Weights of a small mixture-of-experts language model, trained from scratch on English Wikipedia.
Size: 8 layers, width 192, vocabulary 7255, 64.8M parameters.
Experts: 64 experts in each of 7 layers, 224 SwiGLU neurons an expert, 1 pick a token.
Training: a variant of Adam for the experts, 598M tokens, 12331 steps.
Below are experts of layer 3 (counted from 0) of a mixture-of-experts language model. Rows are named router (the router's row for the expert), gate (a neuron's input weights, with its number), up (a neuron's input weights, with its number) and show model dimensions 0-191. Each number is 500 + 50 x the weight over its row's rms, rounded and kept within 0 to 999. Numbers have three digits each.
Before each expert's rows: a language model's description of what the expert responds to. This comes from a sample of Wikipedia text that the model never trained on.

# expert 32
Description: Organization name words. Words inside names of organizations, places and products, especially Air in Air Force and Airplay, plus digits in coordinates and stat tables.
router:512498566505451407548501509497536501553457544709488572536528627554493466503499512548440501523520548575463477461528538499428437525502487445400468535586524532490585557509430534552518456512512490539491501442439523471476491532521433548376516477542512542536522458471499519514466469611520536496427467503553549399504501454540472511477500542535467484490475486484498401577469493488476481583598534517489533472519493546516478441622452613521496513450558515493478470413576561419452467583405580450463510455459607534447601526479465488555557444417414492487457471550482418572510444479490528505
gate0:479514497537460576567538454522419413603595483496521531513528507449518495425548424457473486512519471550366477473570563521483479539464426524540518490528454483401471579544483414501449535391514553511455518479447510461481494544560530521500498539497485524447402483450574454439477643506424549509475504483497520558522448490442502507509547488366520521501356578563497531480539423405446518535477473409438500404532523498481488570573479525535486479467555525475473600432491543625452538492493452468548509529522502446591449490580444473547521496542434393507536496456480563482449531540599512524
up0:511485487465426645558470574485476528528573488483471450543446485490472475374426481477480518551592562386442567597457513573570557536590480545543549521541470562509438456433437451527392518522481499490449542499433548503497487427449460577570576575472442521427410519584436505509522439539518493505476573506620483463553466488504400417507542487519497520419479520471512495405516594486516492541475489444523451483468506470473557480510499585398571563517530576447502549484562528446485475558553474462528484496486499522483438559461452469612487528526416414388515531529502480532530534459530498540
gate1:415520549502412433520476519578484545463451466407436596488511479457495546487526502572523489525505524414494532423494573532484491507588474484512511556556543503468472386542571419620551455469614510506473467486552521494386432430526539455475455520416586565531482483527499523520525420541557502484451516465597454442455585559463398515513399435576626533527557406476459507512530470452516484475495547532506540529486454468428524582423451520476469499603398491482480409480486518498464557557491498518528534466491530499525543529555450424512557630549515468462500566455444442535427462479476525476
up1:473536471486552500514510511511556503528438474518516316424606547558517522555473470513455470441495535447547497435438468519545515476537562444497495463473441574589426579506424530500504430475477407565472517582488449525520513559409505430437487548467513499523524467420507402535398498465435414510517545477433507471510403541522546522519607564456445529499479517504459508535408462619480512544495495481569464527524563597486450464482488473502478521474495458564483656547552491483487541482496507501471446525502528436547556533513570575576452427463498471499447531596468617613507500595476531470

# expert 47
Description: Preposition of. Almost always the word of after a noun, as in part of, version of, Institute of; sometimes for, from, about.
router:523478525514484537422564510511525475535496513549407535530488617543464454508488592450514532449552496563555494530491505506424381430469448573408495501546474525501496504502472517547524311435493475510482418532375587486468437612499474525464510433537485466565537434553492504500459553473407517452497487555528539493501551479543534475484441545404488447512482548405432509499487464470491549482507457541498548549492479590652498472533385580503475536478579525502514520433512555409458459496436576530454526474529534500522544471556488526581451513467525483527468576519387405499484479432542570588
gate5:468447555465526508430536518495439458436404488514489509546410487381551465491504463405601489515530585538536409471454497549475503398591492495519497445476486400480523404514467501555386478520520537478529471478574515574581415501537424578500542467483424515511482538496514528555475485497488457524617397499454451457459523420499562575513502478486532490522521496419491429368504584445551525493420518517464622511569510449484523484455527443572533512562476534504492470492550550519487535389482475472461485555532476487382482439500510530604497520542481480650511542411494503449560497534538456514
up5:504492359497458423514429649532456493572514482466464410454570539452445497473566497450460540508450524528426559435357514472458487548517535475542539551435433530529512529495444512461527569497518375620528456589452493482501547520419530459486481474464510554481538484528472474532500500445465421510483472491511465517535518524507449465500493523503480448501552485552451474593523476509503513479591454473501522565497490447519442502470572558443465429517535450457593579548419461621565388438544473508630519487543458384471433536488588547475576452479440537477428493569452488436452507521487537455
gate6:500527458529578449621451567525458510444566537480507535513529574475594486402521459489514489531476547546469501505473558626588463574535543480441547543488581480452478517517494503539504517560478417484498469549497413425544501470538541537481471568459457530474463585528532484614449464532488536505479480465514550397473490462508465455514536394522474544447532355531500588459566465473421547510524529544550514481546488462422526467612499546506471475533467478525607428571455528474384615501528440514440537599565528463492531482590496516490585534612526446482544581450565476532504525554420517476
up6:495466621469480461501504580533485539478496523560549488371456510550403524561535447478525516414474507507476486434453375493482473455496511436581452581546494447479509420560584518498539495586512478511417571425607482422455418496468404565574514550479510479405505542556444470484437476529519488571455399428563461539544519521493494549460490440562501479461516519406531419523446525516505494417508449462589509459544564450531469490498537517456457540444555520545489543539509413480446495477401437535463405557451537497524481457466505485589539468511428556422501425385412489508547490492512442558

# expert 3
Description: Institution name heads. Final head nouns of proper names for organizations and events, such as University, School, Museum, Society, Corporation, Committee.
router:432460673549435444538531498571514491509468525636498575522529602493505444443568572545521430498564570628529518416495539552419459437508462500444427529586486514443560482509526495546495434516468520521459446466491541570458495572593427560466561480489515501487505531522465543439477514620488539388422434485587599467524528484515490457477462543548503431498497524437466465461524403453464512495543501526520534486460446463538506436520460502485436576444515514527532495411516585476409473557406460556466547552547591493489546426527415489536524489451464452462447497503457449490478424458532489504
gate0:468503500543563443524460522441513416493505547532437404490547539585443549481520488607505547532482456423484475440555455497427441497465516442517435453468490588541462545564491476509498506527433542554458537495473446470443485437442492484342558548420469445495449494428495551396500480420406487493490495457480489441451528518506521413474506551517534352488547468419503502521484518461467587485500529490584516552492471569575510478472519542447542404412417456501470447508457513438568539565480390563507424493506470518469483494449444658502544528472562478488441499506586522511436464544497640516
up0:597545527530473418488505457546470472551518491542558482495532521424542524416490459499503458509503505433436471588428493440444442451494524513457487543470511551618516508484510559445490441526461457474495476487506473556558522590458591389359479515589485528489612491505496402568431577470466448458545437554435549483580397406479459499662567452480474527488480537456531535487439409490525446569467441513444513500481516570519518451572437453542497526440514515497487531554597553490486472402477515450561483506507539445513441505496567391467429527484465450478521558621491521579491546464511474505
gate1:463546513507442466571435412531533520484493575520447556483501543501452517484448552507508514479384598576564470521470495545434432534470527466525513568352555496488574502547523519478552491518410539399498449510469531512535523610465473616423500522529518517434553569516498530501626495484486468487538342464519502497514508497455516506482468527556416484542431550447534467437479411540555482536547516460513535484573402502438504481501421526473576465559535468444426503415518456583524378499457453506504441419480516428388560436519405535477474471440436573473529443485509526509519472445436452496
up1:519438587503490509436494509534462587522530584375522433561537533418523525508535591469501530582534443454550482459454469469446522468438531482520472542603434487552508467535463536564469587484578494499465475502581474457438491393472548490504563475439542594563549543592457474530498461471525467566509565480490497494405491514505512513446487425432512439484498441571466555456553463511558566484434458567583437522620495543555437569495557505427497515532537493458509409531484545582440537511570489532411511492495482480579370599452463453577494531502494442387570474469530434563450558488461490523